Experts of a small language model.
Experts: 8 picks a token, a sigmoid router.
Below are experts of layer 6 (counted from 0) of a mixture-of-experts language model. Rows are named router (the router's row for the expert), up (a neuron's input weights, with its number), down (a neuron's output weights, with its number) and show model dimensions 192-255. Each number is 200 + 20 x the weight over its row's rms, rounded and kept within 0 to 999.
After each expert's rows: a language model's description of what the expert responds to. This comes from a sample of Wikipedia text that the model never trained on.

# expert 43
router,188,234,221,228,223,213,165,213,223,184,192,214,234,190,220,204,202,210,231,218,235,179,192,178,220,183,190,179,217,228,220,213,229,213,190,212,237,221,178,213,219,215,184,233,217,219,202,182,215,216,222,194,194,180,218,178,208,190,181,215,215,193,216,230
up0,217,214,176,195,197,199,176,209,183,259,180,191,178,206,210,211,217,230,210,174,265,200,220,198,209,156,242,207,186,180,187,221,205,232,198,179,195,210,225,168,194,218,189,185,202,200,226,207,236,204,168,215,210,174,225,175,164,194,180,166,223,211,215,166
down0,231,186,218,202,186,225,197,180,190,182,193,210,155,225,202,231,206,182,216,204,160,190,191,207,218,182,214,234,224,208,209,180,193,216,213,179,188,195,170,203,171,180,191,193,178,229,214,210,216,186,186,192,207,175,216,144,186,201,197,219,212,176,205,217
What it handles: Suffix pieces ending words, such as -ing, -ed, -ian, -ist, -ible, and adjectives like professional, local, official, known.

# expert 7
router,190,221,231,225,218,224,184,222,217,192,193,203,230,212,220,222,201,202,217,212,203,186,174,168,225,171,202,170,223,227,236,213,220,186,203,224,224,230,163,200,222,194,171,220,197,206,210,174,211,214,215,198,180,186,224,178,205,191,196,222,219,225,217,227
up0,249,197,197,184,215,182,206,211,205,246,187,199,198,232,204,209,202,215,219,174,237,197,233,218,185,193,236,167,194,177,175,222,158,217,210,180,199,208,213,179,209,233,191,206,203,195,188,200,215,186,196,226,191,199,233,211,183,184,210,152,210,202,212,193
down0,203,191,246,223,198,227,216,238,188,185,177,196,190,204,190,226,195,182,235,191,182,183,178,207,190,220,222,206,210,218,225,209,200,226,195,164,173,234,184,211,180,172,197,191,189,220,228,211,208,213,199,188,206,207,218,152,192,209,200,206,177,187,206,209
What it handles: Subject pronouns and articles in narrative sport biographies (he, she, they, there, a), plus single digits in statistics table cells.

# expert 38
router,190,213,234,218,221,217,176,218,227,197,209,210,221,213,216,237,190,208,228,220,184,179,174,168,233,190,175,179,235,225,221,214,218,198,183,219,211,217,175,197,228,194,165,218,214,216,211,198,232,222,242,187,186,186,224,186,204,211,202,226,216,205,222,230
up4,219,226,205,201,171,190,207,186,179,211,161,199,169,174,190,224,193,197,191,184,215,200,215,188,251,219,216,203,195,177,170,206,203,170,229,207,189,205,215,164,180,231,195,197,192,210,187,198,181,208,194,159,212,179,160,206,224,194,182,177,236,202,243,157
down4,191,209,195,171,201,217,203,218,221,211,231,158,214,146,172,172,227,205,201,262,207,182,211,209,234,193,203,193,211,196,223,139,178,177,164,194,201,156,211,181,223,202,198,188,185,187,173,205,200,212,211,207,225,165,210,199,196,193,207,195,178,201,200,228
What it handles: Commas and opening pieces of proper names such as San, Los, New, Santa, Bal, Tele, and capital-letter word starts.

# expert 48
router,197,212,221,214,222,213,171,217,220,188,219,219,221,202,204,200,189,206,236,228,216,170,172,186,215,185,182,168,223,219,213,220,224,213,187,221,224,238,183,214,216,183,179,231,194,211,207,178,220,227,220,187,180,182,222,173,213,199,205,223,208,185,231,234
up0,241,185,194,184,227,184,200,194,211,232,191,190,182,215,209,207,192,213,238,173,241,208,220,216,186,199,227,191,198,181,188,234,175,207,205,179,205,211,221,162,213,225,182,207,208,186,187,215,228,204,197,219,208,181,223,213,190,182,195,152,218,202,208,189
down0,199,184,238,218,197,224,210,218,194,186,175,198,190,216,188,237,193,190,237,191,188,184,196,220,183,232,217,209,200,210,209,222,192,231,210,160,172,226,184,222,182,179,193,197,192,211,220,222,201,199,200,185,195,203,213,157,185,213,195,206,175,181,210,193
What it handles: Coordinate symbols like ″W and °N, commas between place names ("Fukuoka, Japan"), closing parentheses after year ranges, and the conjunction "and".

# expert 4
router,204,214,217,217,227,224,171,222,230,177,215,234,222,209,194,219,184,214,218,221,211,185,177,182,229,178,174,161,224,201,216,213,241,201,186,215,237,214,184,193,220,204,179,222,192,195,209,170,214,217,225,195,178,180,227,178,207,204,214,218,210,196,228,227
up0,228,199,195,195,205,186,203,209,187,242,198,194,196,223,215,210,198,220,236,166,229,204,236,231,189,181,212,178,192,193,189,221,174,212,189,179,188,216,202,160,214,226,190,208,205,189,179,215,223,191,193,218,215,186,222,208,176,184,191,160,221,192,215,171
down0,215,185,230,218,203,238,193,213,188,180,195,214,187,230,197,225,188,201,221,214,216,190,203,206,200,208,202,212,226,239,206,204,192,240,205,169,169,228,190,200,184,181,187,213,188,207,230,197,204,187,207,202,212,193,222,162,215,194,206,219,184,192,216,205
What it handles: Word-final pieces and content words in descriptive prose, e.g. -ical, -ically, -ational, -iation, -ment, plus real, system, multiple.

# expert 13
router,200,229,239,212,226,224,173,222,225,189,204,202,219,221,232,217,180,206,226,213,201,172,172,177,218,190,183,184,226,222,223,218,223,215,196,210,221,218,180,209,230,179,181,218,192,213,204,191,223,218,228,198,177,174,220,177,201,201,204,220,214,203,200,226
up0,215,193,177,195,202,173,206,187,191,246,197,200,199,206,220,207,200,213,224,190,229,200,217,207,216,184,232,186,215,173,191,197,178,213,205,188,177,211,199,177,216,226,184,201,203,187,197,170,225,206,211,236,198,186,224,182,197,192,178,169,225,198,177,192
down0,209,176,251,238,219,232,208,209,198,168,193,190,188,218,197,242,177,206,205,187,181,166,206,214,197,225,243,199,227,233,211,199,213,217,218,184,182,210,178,226,206,186,197,188,192,221,209,203,236,181,204,188,179,216,218,164,168,197,197,214,169,175,210,196
What it handles: Initials, middle pieces of personal names and digits in tables and lists, such as A. J. Foyt, Deny(ce), Andr(ee)v, 2 April.

# expert 40
router,187,200,234,212,233,235,166,210,217,190,198,211,234,200,217,217,192,198,231,225,215,177,179,178,223,173,185,169,220,217,219,210,215,198,197,217,225,223,181,207,231,186,176,225,191,224,214,181,217,225,218,188,188,168,217,179,217,205,199,212,223,189,216,226
up0,243,166,195,164,216,195,201,185,204,237,205,209,189,214,201,214,191,189,228,172,229,209,242,226,175,195,225,177,209,182,181,227,160,204,201,163,203,203,216,173,212,237,184,211,197,192,200,185,253,186,191,226,192,177,228,222,200,174,198,160,218,213,214,189
down0,200,202,255,223,193,240,218,223,197,195,186,191,197,223,183,227,204,185,241,200,179,199,196,194,196,211,214,198,183,214,191,206,215,229,194,177,180,224,176,216,167,173,206,221,195,198,218,213,223,186,191,174,196,200,210,156,183,198,186,199,191,185,192,183
What it handles: City and first names in lists and tables, such as York, John, Boston, Paris, Toronto, plus coordinate endings ″E and ″W.

# expert 17
router,189,207,235,197,231,224,184,220,231,189,214,223,224,209,221,235,188,198,240,233,203,181,172,175,219,184,193,186,216,213,210,221,213,207,206,210,221,224,180,206,223,188,178,216,191,211,205,173,232,215,223,181,171,174,218,163,188,212,205,216,215,207,225,218
up4,219,227,207,197,175,188,214,190,180,216,160,200,172,175,195,224,189,200,191,186,217,197,225,188,242,219,215,203,198,176,175,202,205,175,231,205,187,203,214,164,181,230,192,199,187,213,187,199,179,210,199,156,213,180,163,206,220,192,183,177,238,198,239,156
down4,187,209,196,170,200,220,204,217,213,207,229,151,214,145,181,162,233,210,199,264,213,192,220,207,231,196,197,195,203,192,223,157,176,172,154,195,203,163,219,180,217,205,199,189,182,198,179,208,195,212,213,194,222,158,212,196,200,189,206,185,178,209,201,227
What it handles: Opening fragments of words split into pieces, often lowercase or capital consonants like s, g, sp, sc, C, frequent in taxonomy text.

# expert 8
router,204,213,207,216,214,222,174,226,232,186,220,221,224,219,216,217,192,210,224,210,207,179,182,181,230,182,173,181,219,216,228,214,226,196,181,199,222,217,185,208,211,200,183,222,195,214,215,186,230,213,227,210,183,177,207,174,206,200,218,227,206,201,229,214
up0,223,199,191,212,223,165,186,198,209,240,198,189,195,213,215,218,200,221,231,171,249,206,232,220,193,190,229,188,204,186,184,231,174,199,200,189,182,220,229,170,202,237,167,198,205,177,186,206,220,200,188,238,212,195,221,203,186,183,193,168,219,204,193,193
down0,192,187,251,219,197,223,203,208,201,198,164,191,164,209,189,238,209,202,241,214,182,182,182,207,193,226,208,220,200,251,222,230,201,225,225,179,181,233,189,212,175,180,189,188,201,186,224,204,215,193,207,173,206,185,205,158,186,200,192,228,176,198,186,191
What it handles: Prepositions after verbs or participles such as of, for, after, under, plus time words like later, early, end.

# expert 45
router,191,215,223,220,234,226,171,228,230,179,198,206,223,215,225,225,179,214,243,226,193,182,180,173,216,190,182,183,227,220,222,222,221,199,184,224,225,233,171,215,224,180,189,218,197,222,208,162,225,222,229,196,176,183,222,173,196,197,201,215,205,213,220,218
up0,232,182,197,178,199,201,197,184,212,259,189,201,191,203,206,217,193,215,230,196,223,197,207,224,181,196,215,157,191,187,187,229,173,206,202,203,182,207,218,181,196,227,204,217,210,185,186,205,215,194,207,210,209,198,209,201,174,193,212,164,222,179,192,194
down0,183,186,237,217,195,223,210,217,200,208,183,177,190,218,221,217,210,209,232,198,183,196,186,192,203,212,208,209,219,228,217,216,193,221,203,177,173,209,188,210,179,186,191,205,191,197,227,224,207,200,194,194,204,236,197,161,201,229,188,191,173,189,204,201
What it handles: Short word-start pieces and capitalized function words like On, At, By, Man, Son, plus /km in density figures.

# expert 19
router,192,221,223,228,229,218,176,208,233,184,204,214,221,200,218,214,195,201,227,213,191,168,180,180,220,186,189,185,225,224,219,223,218,193,187,206,220,220,179,211,218,201,183,220,203,206,207,180,226,233,220,202,175,190,220,181,204,200,198,228,217,193,240,230
up4,232,226,218,194,171,184,213,194,186,216,159,209,172,175,188,222,186,192,191,193,219,195,228,183,241,211,214,207,185,183,172,199,214,183,226,198,198,204,214,171,182,237,179,201,186,214,193,190,173,203,196,157,217,187,167,197,219,186,185,180,225,204,240,164
down4,181,209,194,165,178,225,208,218,216,214,220,170,213,129,182,158,237,196,189,260,215,193,226,208,221,194,195,193,200,190,210,164,188,169,155,205,216,180,220,178,218,209,197,190,189,194,171,204,209,216,212,195,211,155,209,213,198,182,199,194,186,209,206,215
What it handles: Content words in career and personal biography text, especially verbs like served, moved, born, returned, and infobox field values.

# expert 0
router,197,215,218,229,235,232,179,220,221,176,210,222,222,196,207,225,188,209,224,215,213,186,167,167,224,183,197,183,220,211,228,216,218,199,186,215,212,237,162,199,210,187,168,231,193,198,198,172,220,237,221,203,181,182,210,192,227,189,190,216,215,206,225,233
up0,236,171,188,178,223,190,199,199,206,237,186,204,182,210,207,214,182,205,233,179,226,187,223,217,204,202,224,178,186,182,191,230,174,211,192,176,213,224,212,154,203,214,203,203,208,194,206,198,241,205,219,216,198,187,216,218,172,172,193,154,214,194,205,184
down0,198,188,248,223,194,228,205,216,186,182,194,213,179,214,198,218,198,188,229,198,188,190,184,201,196,203,213,200,221,212,216,223,198,235,187,186,178,223,195,209,184,175,186,201,177,204,221,201,216,208,210,196,206,192,217,170,188,204,208,204,185,193,209,190
What it handles: Final pieces of split surnames, place names and nouns, such as Gold-berg, Beaum-ont, Sibir-ian, Son-ata, Gladbach.

# expert 50
router,182,204,222,210,216,216,172,225,240,185,204,211,221,216,209,230,185,194,239,221,210,169,177,182,227,178,186,186,217,218,230,199,221,221,183,196,236,211,179,193,222,193,185,237,204,224,214,175,229,215,236,225,187,172,228,170,194,182,208,229,209,208,226,222
up0,229,184,190,194,221,180,175,197,203,239,184,211,199,221,198,208,190,205,216,169,237,195,222,211,196,184,227,189,199,175,174,229,164,219,204,185,204,214,202,177,206,225,191,205,205,181,185,211,218,193,195,218,198,182,229,204,187,179,209,153,212,187,210,176
down0,217,186,249,221,190,234,208,217,195,180,189,196,194,213,183,221,195,197,225,189,187,188,180,219,190,222,219,213,214,224,215,220,198,235,202,174,169,224,175,215,176,171,200,198,190,206,218,206,202,198,202,184,199,192,212,167,189,213,202,204,169,185,202,192
What it handles: Head nouns like town, church, album, film, race, Cup ending a phrase, plus Roman numeral I and odd pieces.

# expert 33
router,197,210,233,211,237,228,170,232,207,188,211,230,226,215,214,218,190,216,227,208,220,185,187,174,237,183,199,191,217,219,231,215,222,214,199,216,228,230,192,211,220,191,179,215,204,208,212,183,205,229,217,196,175,174,236,172,192,197,214,215,198,205,232,229
up0,220,189,185,179,212,176,192,188,180,223,193,168,185,229,237,209,197,211,225,160,217,223,222,247,198,196,211,183,217,188,201,220,185,218,178,188,191,213,197,192,201,220,195,208,213,187,176,208,209,206,204,206,215,209,220,212,191,178,167,177,212,212,202,185
down0,207,200,250,201,211,224,191,223,204,196,173,200,189,215,182,224,195,210,213,214,203,164,187,228,185,215,225,202,209,215,231,230,202,228,214,174,209,212,177,230,183,181,220,205,207,214,217,222,218,176,196,187,181,195,228,174,170,212,172,195,186,204,181,192
What it handles: Prepositions and verbs after a subject (in, is, was, made, found) plus adverbs like eventually, later, and infobox list dashes.

# expert 56
router,185,201,224,224,225,220,176,229,227,193,207,209,218,208,219,215,183,205,221,227,185,181,179,173,217,174,194,172,216,211,227,212,212,199,190,212,228,211,171,204,212,187,173,227,197,226,216,178,217,228,220,197,170,179,226,173,224,201,197,216,205,199,222,225
up0,227,172,178,212,225,187,185,194,207,234,200,202,194,215,205,204,191,215,222,173,232,194,233,222,202,195,217,189,178,182,181,212,176,210,193,194,204,189,202,178,210,226,198,211,218,178,201,212,231,186,203,214,202,199,210,206,174,174,209,169,213,186,213,162
down0,216,187,247,234,199,234,214,220,182,185,185,196,191,212,189,228,197,191,237,199,188,188,178,204,190,232,220,211,218,225,223,218,198,224,198,184,168,236,192,221,167,174,207,201,197,218,216,210,197,197,199,187,200,198,207,167,181,204,196,200,166,182,207,193
What it handles: Past participles after was or were such as released, killed, defeated, composed, plus articles, colons and digits in times and counts.